{"hidden_size": 640, "d_shared_expert": 0, "normalize_top_k": false, "routed_scale": 2.83, "balance_loss": 0.00714, "init_std_router": 0.0065, "vocab_size": 8192, "norm": "layernorm", "optimizer": "soap_variant", "learning_rate": 0.0131, "max_grad_norm": 1.0, "batch_tokens": 131072, "train_tokens": 465700000, "dataset": "wikipedia_en"}
Below are experts of layer 13 (counted from 0) of a mixture-of-experts language model. Rows are named router (the router's row for the expert), gate (a neuron's input weights, with its number), up (a neuron's input weights, with its number), down (a neuron's output weights, with its number) and show model dimensions 320-399. Each number is 500 + 50 x the weight over its row's rms, rounded and kept within 0 to 999. Numbers have three digits each.
After each expert's rows: "gets" lists some tokens that make up at least twice as much of what it gets as of all text; "mostly gets" lists some tokens that are sent to it at least half of the time. This comes from a sample of Wikipedia text that the model never trained on. Tokens count by the router's weight.

# expert 10
router:485588439680605549436470528481532489499468555506440518493532427508426463598525396488448533507510486476551536399489425487514566467561551603461449492424564598451539548563409532519479492465553489461447563429527485420465522558552550609399425484
gate0:501461579505514526576559458555577490499500511555552464406547613563508540505467476509506539531601597494501520543527485501502488443545616465388455529464497507479583532376517438538469556483484484579583566492557375492481537545513522499468598442
up0:573589588510560419466504526537505511510448488510479583545524444435521495444529489542500531490460480476488601473410487496531543527491499515564486489528571531489595570456535455598503534494533583454519573611463477603511446480545486576620506432
down0:474428408564639507433481459526488495480571574519505552502511518589467513487444570620511478496402432556481470481516553525469626492481558510485543445488544571508488498506571501502542492487500510385461500435529589629518441507613485517389443523
gate1:470389452516551472497537513579539459495521537494537554505492521528508488548643568439466498504581426465475471437426574510479454514419561475518544515456549488481482578410498528521494550473535432503484500543449529540537577520512544456528501516
up1:588541573560513484561502533542584460410502454494465475377566552496474482548512678507571480434522466479480447483469522526452476560487500518408531442490506566530493555486431504429573450512491507431478459598520426454563466437515543470515501512
down1:503498509546522507603511405505659502506480448451471542533583477554484495451551524512489456484523488495509501460507472453500427396477502493509452533451502412573493477460471573532546463476589506544437430571604465567491527542550484473452450590
gate2:426460473485480590436460566477457474457527535578447572506517502508466442450447368490475461460545475531522559576436557427473494496456516428532481512460397581559535491545537347514494427503538374503530507535434443517546488529445490459478521524
up2:511571486476570595555499556458429603495522442419482456498435474529387504459510449470402499548511509535517485540612519513454607523465453600454514446488495548459527499511443495609503547446437455488504530564533501465433553521486486470558522547
down2:507441397453458621480540498527514609409555560607474526471536599445512426513513570461424492529512452415485545427476607593463489524551397518510600600435422528508638417479461529483423551457471461489510523508466472471416589511523500453488519440
gate3:452436554479547507463557515455463621521444488452477566466471555492502499503486461505554521532483421484484522519525463505489514500506562521552511532509439478541425428502437516500533534450603429524578553502616555505446527476558480527436513441
up3:429437520420550389508479514444455444664473539529449558548514423583537509517438427483558503513509526530584533481542434503506535521392520397434437498460418509580498464548454534440433432504436529458520492401578544548524513543503480562509390450
down3:438473459510571518479467567448456458453524425510393575487413445526387456517441541497532452462569577563459470421539493496459522518501499552419502490461538452540493440473503537581509502542500450498551522531558478582489505532461554569491491523
gate4:519485519591557509456459572482611511534424445496553471502491506457459522526556568503557583456458549463509421533431416492451515524582448524501375495499343463546389565528542455522593467538490530478527428491482546537464475481424503546471444648
up4:481489519409453499379456597531435527568503533622437527478449440517444596566549544453452520447452490454447447486494514493504485444595512483494445470415432456581522530501498410459494456492452533527554451512440488514443528481442412474523475456
down4:509566515480526443514508566477369553490603533445462504455506526484491528528523527527562554435551483486541495479494491467427482493498486554481497451479485555535458487479501475552510462488573525541543553502504568478418494455621440518499469475
gate5:559554491610548442484618516506514494528524526513461545482437451407602504484451429482577427410572462539421569472537533503532397483442513526489351529472454477464574394532452564507526554526485616539508502504489617452475490455483489634517513533
up5:479515564533604428535577565477424545555486582501596444587518435427422549506451482426523507482363478463499406419434523467459523519453488486570514459429510603516510575482467568534414513588455408548433568538537549527551491420443457458557459463
down5:490447569558485465514511439549438488442527562412551535437547510403449526523495538516486502569487572493549491498579475518467438437484531485545463574543507524552470480492462574511563435612444438502437539459536508466576526519463543504451496422
gate6:526413535509588519506508453417495598493488451528551490384560457537555540462452570489503527503435480604586473536474555568584474501500551413465505406505483527471530565538552433503521368501531480462490528532568411517484527553518480489548431487
up6:473417552505535469565555504570464505536480531403471579442529495464581440604523559542469457460569533495497491479502464522430472540524453438592500503554491475509529492499524411461472450530573456508543387509489487513570568472467490533441461591
down6:530459437503446424551535506452579506506445477516535454473613539520524478554558526526450480546402499482512416505426412561528411554533392597444462499490509564502419561504482562507515563515638460516469458459537410587551561520620412516442542483
gate7:432467545426575544482533482564466542532454434374543413478571555543490478499506520565592471422426434427383464474537581605568473533459524522462517551500461517566496469558470445477430551490485550537500462453518548447477494531474417516609446506
up7:511513433466457590617477583489525492454454502578554427521520500453546515508446449458457488466480372386552594515479464465467501513561451474489524533517484471571451457515571459523561434496599420517449529457531509467576455416507558496525526482
down7:552464557484445496497595555513584466520456554399501553549454488459511533459493386474510518480511388468432484478557520587393463414573529466522589407538450447553595453505496471559445420462480444427479501488552569421492481562505558495585514471
gets: " the", " a", " The", " of", " his", " and"
mostly gets: " this", " their", " new", " his", " these", " such"

# expert 12
router:431471521548516597524542417524493502547459601450489464476462436400585517476525515420446550522455556510565506430477523565442522475565521391555466571552486531420510551584371554523548509470504459578552531570572502512468530582578476537538486496
gate0:511482487422496494539427510588580497505569483526466472546507543500506420501580449461465457448469452505497527447392444503452421522494469529498466458488423462445571477592473493540410509534588459406556465427446433525505510440507585475526513424
up0:503431627413474520462599540499527515508429460535542518440558442554501529463539487543496562486570520490482492462562542510474481523429466539586494477549501467445468530468597538517549490522500482509497420362474476588432634456512538474447462556
down0:557524593505501532489520495492443503575551479515484513492512431601497474480511481465478464511501514508470502498441512524418524489506507412648620505420533532450591490485440518527475492441584521479482490477495483626515459548537515563449486470
gate1:534450532485521432571472444518430548561530489473454474473419456448514493507475437513478496491559472492510557475460403552428466478598533468507524413554508497524518460449474528548509524514493505471479464489479527504514526471484453508471526465
up1:449555571509442482465528477515498413569456458506502506394579498457612529430474514563564414509398550524463525493547516447542454513481521557460438525506517549488560559554523452455476487509413498487393541481484522448469410477465490467568463459
down1:514568561470426532574449567549432480503523499448437455431576517580402457488464505453501457518486519504501467529527564527455454462430468553482476479529574585498498543462492573466522482632422444410487431480472479553491493535456577519500452482
gate2:476519494402567516492534474505502509482489427493553489657510487508513568511565463485508467489423460485525436416525505570529616343618473497451496433577541368470548443455440475667438541560590484529556554554480559599535455549499460506484492457
up2:453440448498569517555505554570523434448493466500566505418446476478391536510554574522527471536493472498563419558476527519557520476433496422471469544559471472517401409557537549543500480459536470405476538538558394533407543449441471503543461400
down2:535500497483512502575399482649465550511479533495561592455501460418480570493517426416502511491500412438446486546469497526411466442499524481387471453487498538568508492489537581585521444482521477505444524491434498503429612539457527501452514419
gate3:557546534455517601424547578470529514461467466459480490521533482493462517488517496669524580504433608415432478474549484534492550556458499529480447420456614465408537515523486528545552503474494560476522426477416468463493521431532560464565554530
up3:529491464623577480422384531495455428484459500463487491547463449509431382492505505479449523600525417538485549594534486446516448539484491474511412564464576438558530509462439503443450588527556571447466446474438460623432426441585484557538519468
down3:461460390566499490527524485454472449523563549453518483455490455441519507511587473409557593508507491649457435463538526466494452378561496492540591474514432532510520576481430422502553459462450574491455500483637546519480495481545474450470472460
gate4:483516570540458497499500535447544535559510514520497494415569586460511517437508530522440426447509506534483430443540608422510558473482496524567524436543519438455491471561512576500492521587600528441520516457368604486424478483471534595511484436
up4:516517568573416608483480475438455505449532529486532481553490577530433546446430541540441450523499425474512460527511461505581529544458545591509525540478540465408482532503534496463578446508553419480408514525524534434506450485510544516499522464
down4:494432497567469574486499554484481540392456438484456568529426492564464537472430449436499601468511392476487526423555418541550524558492572479466521535510461527425473447480549512532474516507444469467487413552514370510453432528499539540531486425
gate5:521610433577445458496522498514465519491550493565517473498495606494555474497493548536454337558543557490493483478459383466603461471510442493415444514483551480474408532563394484451509520502482488556546522438543507473539469485474443496557465499
up5:515576462524562564460520421448442534466534493489466471548469539464486421612537577516496495560443536443548569571529499524511587367491489513546546497445592441456478532452504532496535498585421427477500499522473492481628524482555526430493551517
down5:571431406524621495477561521502433532479515473581443493548483456549449636505501501597533495446529552481523442520431551464538452507573536446593468524488476510387470524527488542569491578504449507523523486547505524550543593476517468576563517555
gate6:578590486525604515428429489546518583525600528512531488381498524461513418488468497420469576507469431570508489460511445518467490588521528469448420528470519564559469490424473480463585450411563519540470590422526522451452489542481448551480531481
up6:465569500541522430576440517461449557540524440390549501458536578490438504555555416448474498480475518515546545370446558616416462435443507563405446436462523468440468404495545481515506480456517505429505554407490546429508411519485542498550451460
down6:486510465554565544517595539566408412480499458521521416474510502458576511473474464497485557523385551507416564562488421524436580484486466517486506401543497513554479474464527484534500451550512564471497481514564615506504476460465484487492405435
gate7:521606557566527569414505494441474498482553552532508503422426527617429561506494442561577567470508482583513520478495488502576566484535520469543576519449595470432557552540488530481464517453516420526558545613489477556484520421517531518526478477
up7:435488468546443539521463423525462429473462424425489505480470455526632510452500588526526499517454437528464461507531499468420516428467650536521541432460440404455521555486529534641459429549545402498464557518488451510494475474515447553512507382
down7:539508523442477459567543519508537568477468507472526540558546405490602502476492528497430507509519568567404577477421520480541463510494574505506492460498488548511490426438530542498510476532466439514500576460486506516607498564469515541569549511
gets: " to", "ing", " in", " at", "ed", " with"
mostly gets: " had", " has", " have", " over", " with", " would"

# expert 21
router:523581496638550498477430426550404483416509512593524450477449478504496525577510433525498543438535453543373428481544466503517504441429516495563584468447508464464509495604441473554459451515595570606512521536506522505478479514524472571449425476
gate0:436506542484500454617523542576525401434486495466508483468503501513521418486512472478496447456594488473436528365500528568526437549480455467544479427557525504385502443506468424495496476534570430507535552395509520526540592400538506496513469501
up0:495552514493435583475414575414515480550528488451489479510546442506472490505530557539550447591606610576499466534526471506474483516503537472449492569546539498448429503466463503502432583495567502574571421433521510554498576561532464574554580528
down0:494540458521451403574459518495514368520431463495410443463462485475465497484432523473564489567499643484512479485436507548481480493444499542526487580517436391531537490579448485508489362543542455485441406513504554437547538573440409531481454525
gate1:504502496532494453417533495495520518517540434490495475443479448573472458569569474507482467427554535497482585516626580598467501562559451510444476515554576530512478377458597491523534555518438516524507447487491489540398565531536513558483457488
up1:522595552572461517568503493456474601549476451448480610533458507513450496480498434566454553456511510484556498567467472582545443426540404496478612492535440535503525540544451546519501520511494444491431430497490445499551472546463512395504549548
down1:529522474515401481491481467462455629490512471443442497464504510509378603598454444545508537493487476502527417491598527590521492454493511494539431427539432509387530472535501480552475460521535469592444540579529529443495573567523486434591469496
gate2:506465554443628559451453481441516606491427554510482420463510573514488498499535498454487574508462503466450530504484530529511525523477477483560459496476492477594506487551490437515474509540472458420448533558603550458464573459501491415427499487
up2:472569519369516478580454550495540584590523512499535406474639510496487445575457510532444526557551487441458451477463619486475538542509525519459536468467514515576546572569477535537473417521518464550453456450515466502567475515480499449505485514
down2:571463509512600546439508614494601579577502493541465507512583533534463457458513478518486484526518464455572480395433611499593439430441530476505600510380498653523368446506469468499507532598505519497466423513601493463518499454549584547463499565
gate3:590453559569508418507456503402492513511572575430493533511524526606515447495439497529501419505519583538518527482465505436474483446416422498498494548553418474486540500462472557454525504572435510473398443401482477499493487473452467447457568412
up3:482519533494532493530548431566527525585548501401506559513541435425516577525556486480466529502557516454489476530579485462544522525458470585494484560472494491533483520438413445547489506473528502479568487587579420477412467515454431463532491523
down3:446457467481518405560532471523517488507474522495404531481491522487502551440549451505474460518466449545549522428489511415488529468468513489410502481411585463486492517531544511547588618470541502528501505521547410602548524466487510606487506549
gate4:595579418547495582465579555543490440598561529479495493414549525522513498511508584491468518518428476490574454508511500502477552417521570522555508404478488547479456490546460486559483488624481537485493552553550472443446507505464542493484568435
up4:492532477483466478594531440457397445512547432466406529544450548543458488452510532535551483549521483508485630530494435525527518473431435494500507536558516438523455445556466495460476529518564520472486521485518522552518525609479463488517450584
down4:533532566506515458450521444494493488573416616531473486562437465395570507590470557603501497493512499465491580484540476510482507529439492471456422545476470501529494491488356471517566489525509536469466526497483535536544396531509415442519536485
gate5:494499512488533513458428501407456490432450540538509559485505525450523524478526491551474576517507453468504546500509433442450534518588445495557471546514397509471477582454481493453563490443454481466513584489451546502450550496443474533475467584
up5:517506562484436500525499463483412503533474483542496489396505467470483503505448500484463447518501450551525533578481488557478540457457508444521522473406530446414510571539470570479538467603506429434546533557401454463403565540389559461559507479
down5:435470554506549534451463462460406540559515527508465514470431391447546427442496454507481559424573481540490572554493527442496539459524556418523531459500504525353465492486577524504478511507471468491588454452521520464566503526395564554508470463
gate6:428501451461593536467451562482530517476493482548523466460423480518537435468591450417584497447577465457493482510465487515489472479485518536524614533527438519491488501494554535514500445505438600532592502504511509416409516436486474477516533454
up6:407514418456564462382531474581482504433565503521461527498476511551474453443464474434570501384497510539528587512613458522510472497380524574534445563478477497496535428532555541529411463466514440494552508445535530415498486557425490487480440504
down6:451526388497512409475492574570579551425415435380493398409470418578499505438460524426570472388459444498522605510480591569524581492436560543498512611492506492532577524496410553435477483510449487429547459494415509400419496520452528474494448436
gate7:553526533586484511444559413464513478645370528516532495508531534372427445514365443541463531466531426501500483421521531506470462481493440529516516487462542437427548566442525521432503525478497540499539437473472493505500506593582508553527492478
up7:528530502517495492491510521553480484613520532468538498491577530488528454503408509620492503604523568524468542484455461537409473469517463600572512570542429383425517576485539530453482599493478550519569560433458518504562509502482428531499485574
down7:510527580508554467489550532540513514505544539496586373476445525575534523487533460396425500591519384557464456566408481434498475530519577483502516401507555446526505560388492520457445545558539569561449546444626448493498455498584530473449457516
gets: " the", ",", " of", " The", " by", " |"
mostly gets: "The", " The", " the", "=", " against", " including"

# expert 1
router:472512515682645434523535499488433482431519473418487475461597527613443392618563462485513480384480412399403472508588487533464449492520365451470541456456443585447465469447475543572529529528504472475484517436461516492431553476532477567486480590
gate0:497525514563620514505517506503483416516485412538500623453473555481522554519526518500458481502434495544460426489479489466518509516529459474439538504496525460450551532501514519483575528419529442477504484441498440538544477484471509523544530443
up0:551546517461497508515513515567499558500510468517527491517494656519543496448522514531573502509483501547428431432513503612484530524595500504555428516495592455488546464507439491526410411528460495530550441485472512508513375528427481522501481510
down0:572528476476552493506465513467495453564494439519516545441538531553501471571509455448594610528500453557528403452535438419526511482466528511472602435516500433570498510536478535502450464520453490538480572519556602431548396522440472521568479477
gate1:457514491516458555421556571421471471486479559524415492471582488470518489442465522520485544506461449575407410561519511496435428452484487497491514553550463554482570637501477529481524502487408525472481485470421497542400507558557459545500542490
up1:477502555466515488508524486531518498466542483478469445559451541431438460609570568453501551484441424467499450549511440526491512469511503463500535522436558567549450547551466564593527506583538521530454474558454531453436503590488478618534403480
down1:491563523521498545522486486466446528549575462461517577531562485395525462518499460398443579607533454549488458514425493446449506503515552394423471541485480454591460496538557539530520483618477483565473511494481395438541584548527531507635449543
gate2:486492559487547468489523470459486429558487481536494496463491516522463357546474503460440556502481526511518386549547446488572563458493511524408521479426491541481497554489470457598461486535572468410518484485510504437533511615446491511445493556
up2:425505571527593580471410504497575526414462467444378584468489516476593503411579582456553584550499447501564556505452506499418553478523474582465569526548506509464468436465484459564474446510538530507498406470487527510481541406432510512465516491
down2:455488450496461537482468520581546579430464475466500497475494495533461516478485592513557560485601524451479500478498480456595573444498518481487556482544544533482423447521501496429458513503493509486485506413598521585534482599494586403518616534
gate3:489485400473448435458469466483495464533478486523481588553581485552504425469414562461476470527553568526558481497561541630438533578491629573597524527529513489421452500532391475432483519590559467547467619528441601498606511532528584526485535556
up3:495451465544486560501613579514427505509575469492551525436515564493444445513608532456427538457461484549476488373539556464553522515463470429490429507527487537484479489550587583495496509557516547458632473509449552456522563522417520453440512498
down3:556475473497572469523499503558493478478483480506533485502528577557445559444500540415509571583507530493550466446540510550463549528490473541512519445494522489554599514514539485472532491507417497580451453525479555519530497570445625519473493525
gate4:467525436483496446499563519540447551463431441502572505516483404511543495518556420551531542549432491424553528487526634559539511484473441463497541465548468440485531451505556535560485540466472492582495564376595541513501464572512422554503575504
up4:495430574465487457584512442433475471582599540551516474462524467548541475547522506530581485613498395419558494495505451482543566467394428506468479496461460468558510467556473448499475493539441457443527509489559497571541513489375490581528438507
down4:518505550544434563393656490450443449607578547490519571532486571528533459405497500453478493483532507513554484559526486508522430513456483448440566433479497488583500494468503558629461549532526461444545462500418543450462481519446453446566617507
gate5:504508539438470523420430524488518495499352502603502522465529502474492472511482508481529494547489568469408477507464510394566520489436454520586489493507537497469567451494507550574466536530546489561501512513495534555513481502488476557516495588
up5:389518471494505512525497403517444540452521447557484538580472374476479512431541529573578513518518549424515474536492469501498493555419406523520505533506595476451498499461428479473534468458386454495483547435540441468547505465501478495427474498
down5:464474448463584477586502484474444567505522428522468472449453555456502512514571420455541438490490550529550508486450538492416534509613441533529454573526497571437530468443430547565529644425440543524493395621423598524487488421398497635466488497
gate6:537401488502457539525416517518470481494502568476474481482457384548466428457552412499567519480489482505616456479470502561479421552502479530542451498484480538482435464444482446520521547474471546461521517469531439436612472462582397578466445522
up6:426543560589414547539500519503463500480519528513443593519428505536553439523513428534506473437384524497480512496462463475459446413446541587526494498525487516440439444422609446585502478558470440420474535478494467486558560524511560574567448470
down6:476465490489490560544548485558429489512562505500474566580510521526412525495600493515487525429459458573454472525455527581418527461546497493607497356459426489529508542483489571618428433524460533483518608494499533526510511436530508419493490497
gate7:532548548474485407582596466498564599559503485480502404596507557491603496468543466471522492441538465462515488458536525473477508546547590492463508491426515569489508458461512441571502524503507540452635542469510592482466521447536486497384463503
up7:585468492404486485517484485508466489492443385587537557528511506532520458520526509459483466571409574559440492478360411498624562455467546510459542501518639549496460424514552523671576511543482562495490538523502516530507510516462512491445423610
down7:591488566451533556505440459472425590481466463469555549539485479427521551499561443484561493579524540525459417545444457583491434471508564476493554453468535544559508552441478463537509491516454520515502558473495498531569549506563587468465486458
gets: ",", " and", " that", ";", " in", ":"
mostly gets: " and", " when", " during", " April", " December", " until"

# expert 3
router:508543453623528546516577462487562451500560518540464595455520477504443486542400509488414532493477428500507569404469510467498487557514501554614604427460479561502480526517407508539527528513421422449396439495542572553561505592614512569516531527
gate0:596458461527507547450437543614478459551508572463458519584467448453466475623466526673538501384424522528452533521529438550427529552495464539502549426523502487498531522567456489587476540513481507489478500437554528552484563544519497494550528426
up0:617405545511463577428481479450513551453501502483525517474473476529472479515480462474438480497564441535557484410500585613461501462612448478569550503543638428508547538511539513409465561466490471399520521531500477460471493503425473556487449578
down0:492502481531573466488470485535422553512515509456437474565443435493603432502485559497524533376501469514538559510522471513491564461513459501545495534475617489472396516458505509574514611523530443433643472455604455571516487465453418468467504532
gate1:425424516480463484489514467466463506552458599497538498482507474515448536452552441561524538445468457513530518468508590466525445480458541492480504502417485522542413534506517379582582528425502478619557441451470530459551512511455530547471457623
up1:568492484477487515439457512432430509531482503479479526438495482547430553552657482499505440589540605521532486452547499534467571546513505585495452484435560452488454500462573431450538592634425510537488502537541472517526556540512463539553539468
down1:446509468520532506519405525436491454583484523392473524408511569500507505468497505445480431414563546417590492581594547527493453497457508567549493537507455547397316484477550466497493492573484450571466421514509433514505510522540440491456480563
gate2:445542539414461502551502544478519568482566597500472498538443485496501411459417525540541520554579436549435494505400495511557528419508526516508513421554499519496508506547415466538394588479549449495529459515509517529509531543523475512538469538
up2:526425573465501471461506487431520501641470466503561407589502494494458552434500486592473438512433524571645461462576506438425501486519542552485542548430549477498555549539503498529540563508549521478572417560482544510488478501557552456456499493
down2:562565519531408515519444437431465546490531496453507590415399502475480416601626397420465489466511445622513418454556456490568489505445426497593595443472573516482458500602507517501473510500554493571475513508481407491457476548462436495495519518
gate3:640494555457454564449515560444495480455471526544565569500438535417457534493420464486462453528465573501457506518495459575558524365518517445411492461580504533492395434498526567482556472438508453552502500475576488506412422445465554533454407560
up3:497554503507517519537482565521484524558404548512425570442472565477545488567582585474568465533455553535488590540509562537420462590413473582443513465386443529494475417509557482443559529583449468509444424506559420437544502512490455472422506507
down3:526539501531514544520471402377532465432464474432482561475499512438452503500556533399517568522571539504572451574459556520502541453526578392516395478485489533438442533617453522398528530552536393498519462490540529505481522368415456560480544545
gate4:568512414580478507563525487563524450511528450515451463501553539480546444493492521536527496562479435529482498547464591528444491501480537563429429547439517500455473420537501563454559414560521453493455554457520499536429457552496511435473438489
up4:532570507490498455618520477536527478471453445502587488435546542501432537617540534546513526411497538486510528494404492466604486588481588527394490485551578503464517468554479518504550394467473484376465559476535419514506466530482499413551456515
down4:502466487498538552521529493592481473566520562464459501578469494488438491382501439512560476494582493460488504481396491569461432497506552574482484442524558458441472541528473461478454390478453554468508519485539538453517453591480451461479435481
gate5:505428473446532429488469526558415585577467513538456514460547587515511511558463565568447521503640468547436534505522579525535537434411482415557559545523518450516540492513540523449408491534431483423483408514509437612456462425479557534561569370
up5:407530495459478510439544491381468564476477505504533466522537534483564549472441504579498534525522452459474564507541633545425551440431541495515551518477485465455524607470571561481540480554472444467457575492393426517444520471529523461547517354
down5:453539530525569561585430469531468442527403547534572564552497495587507502521453530458476608537508532504418561437487553548514456425526482501441554585517517495563553570489501523505485492572456496499381540552462528509477482461544449428486441441
gate6:558405498478607576600496449481447472483544526464519639481535481526536475438519484492489548483524489482460522506480516419509476416488564477535508500432537512383435510530532521614538570412454490518548576482538522503529504507523537532517491494
up6:453489436456511507451549526357499437588425526571474402513469561497518607559450468535495486473537385546517491476517564556543451417448487430466514511487499428555554579502482616573542467489487521468488521455433534501422555479503456482447429495
down6:579469563538482620486463500543534533518434484427571335511441442479522500501492464523545471446617596535428445562544457531463465542582565472503664547487531464507486474517513503411481485487490502457487460413421438420479484482402434359503496461
gate7:664456541397511444503458473502563568442444559406585488453443542512537538532450493520476465501502471516478513396529587540429573476519440561509485521536631480453457467433574489511501514518497560542508494513607520528583466445567503488512469520
up7:497647457548555459477531412444565433496485503512563587498449426519548467488521447586442441569518538521420412564563485543540444534492486441508491454505495537470445551554494426429497539531505459492531451479468490446570462418518486610447536487
down7:594615561552438477469569435448501480491499524519571467486424455573516535431553510506531477534424466455491545471557539521514412590547531434472526456553471503582433553495389476449530491570461473497567506434403598496491440514467473571524501415
gets: " was", " is", " a", " were", " to", " are"
mostly gets: " was", " is", " were", " are", " had", " have"

# expert 4
router:508540503639487497405522535497595473468495535534472389504495550491504504498598487426490527421505447468369477493662493486524522398461506441630506522425480471500532531620493451531411432497483530558546547547601448547460585578554459530452517468
gate0:462618488499495624487541506570576465513470535459475498463490571488568570465537533536485528443476523512518430448424521451459511447455457438537557409567491561552470561479524518595431485408523515485481558442484464473532429443585512434535549527
up0:583461498472535508514459567461427429572511523502539432453523495431498559502444506582499432460589483547453455539492531505484455495510393511498508429543564543548535561473623434487507590549549456439556514585601568507476474511474543572402527457
down0:529554535513547524644542468501508470539459479543470486537534538544480449493482462523574398501532495498508446489473558488506551458458484534472476521492394421468502552556499488486548532487535506399583455476438511538470440561503429526489535494
gate1:493566534493485528487479413519518429527495470536539564567464472531478410478504554540519486438523479572509539564558477497394480380500439565483540592476495614480556522452623478488471473465495504402499471416537524555508453427553517529591468612
up1:485542538449584565490537493452496464412496489391477593381509443424503443479401506610528568544541352486480517571425580486545447521477488479482393561455551437471488501552505426517470545533394541490479541523478569443501489553438453578511479530
down1:545482529514509569469412535479471566418543488512459526517559518425469548545521420536512532505453547492576537539492506460574443488477549427453504298474516518449526500539592517491502517536397482503480452575380475435489464397427468528579458472
gate2:424556606428475495481528531381491394449454442537449518465579456514508608496507537461463647477547469525527498547471489471458533531562475466662512564575538416442464501577497589550489536543448531447485507501507408428531576570514440417553473586
up2:471526438453511535396572421460544466537454603483477546429533539495505617466488484583546507490554460505448564480576567487457492478451497444491534602559468615474544367494388482547485599474499552567579500389451490440556610517452410562583548497
down2:449496521469546474452497551548499570425588475496518390489485475492449503549523533464475505534586536442515536552530459431517484460417466457427494431481515470508518482454518437536435580454504469557528488467663469423595393480438560477507590493
gate3:494426488559533479540485524452406502497474513444482452509527533452524505541476497442461557453552463443533471533523522564451605516543424541436438494527553596423461419511547534442495446407586498517515522507487501419578503489536532433468601493
up3:459514527555559530495475451438538490524513507461439492509475620459499526503539577542461445521517526525503486508610557460395580470559508664514457512475557534511505465589477510477533551515511564519461469608543489505565478448532538511465503559
down3:488516517482396496467532536484423488467548476447504541498507486441465512428529485548512484578492462476479477564498540529506623426441461525487566541573418486420559498533455518469384588475520519478505544577542501439475440519476454448458568453
gate4:426494489457595490432530489623419541460516442443423539522535486505504519513586468487499504542487541554479520471375388581548452508461413565426468469469545551517558482581537580435523522415467570498496509564522534587490491436487530503530499538
up4:533630558411633445489486410506494506541609421432385470484437525422599497427462532535444486456494526572491565592472505512478524572449500491495385473533531548525570488468476504513506536578498512447549501519521502418438551447529522521507529520
down4:510450464466593573468523476497409445479504491494508515533517501473516465509559485582498533464515630529440483530518517458466485576512371479508473570422503549512595546518473529484482484467513548452466514553562537531477426454485468461566612449
gate5:507559489456468515488509458536474467434562524536484500504524458492594507530453561508650577559478561546471455479385507507538462385470488519523506499487459504490486515568493541447475525406493441502528436557564585540517509448567489453542446542
up5:496445510572597495483455467575482478447423442501468454595492558549497518442487580493529374542508482467447457493401558513519501463534586510576453504412503474511475515545550522498520524452590421541483392489411521409517517574493529576522558477
down5:466416513548515427519531514503447455528466393499534545534477426531442440542483493463508519496578528381473479494452522581522546506551490489491366456412429527512594447565546575526459449499519483441442498515589498517535510563421431501531466541
gate6:554480518550456646474511496484490578537623493397504472447528492602499489433451408552441528456495494467552470507446511501523383451422571585438435495455546582523570510480446526449484502423477633444449522455556483555488537526473546510439560484
up6:469401566550463577522574560474467547512539548491526535551443456427461436575459429532484621578550533517510560575532478537497479433528447496406567619476522536470498481456576563414493583523479526534597558483481463507463482473503403555512452581
down6:508495484543554441508395470485466466428546572527553494435519524511568491500504465508530461545519584603467502541517603539559493426467496459531491612551469471469509463427522488475464600521580474495494578522524484577530404511439413482484539562
gate7:510437513540529465504507583537472558474457477426495538565589432469433398507475395531477422507514522531501444523478518561520529564592409510533545535449475400472570486478567449541502527548514473556485500470553483492510538409520507470490508583
up7:587470499486575424503409515480441473548539500518563518493487484503567452519528518400507585531383541501423535462506492494514383543603533481537441468533561562550492565483523500581369525439461545501507472579466549437477579571600596509550475549
down7:524422534479538521496425420504543525496518470446429428486585493426558491510469529484529521529509522440534537388507600538519557357518584454537551569558429561496535554423511538495638448462535391646468431481518513459491501626433499469518497498
gets: " of", " the", " in", " from", ":", " for"
mostly gets: " of", " in", " within", " among", " about", " the"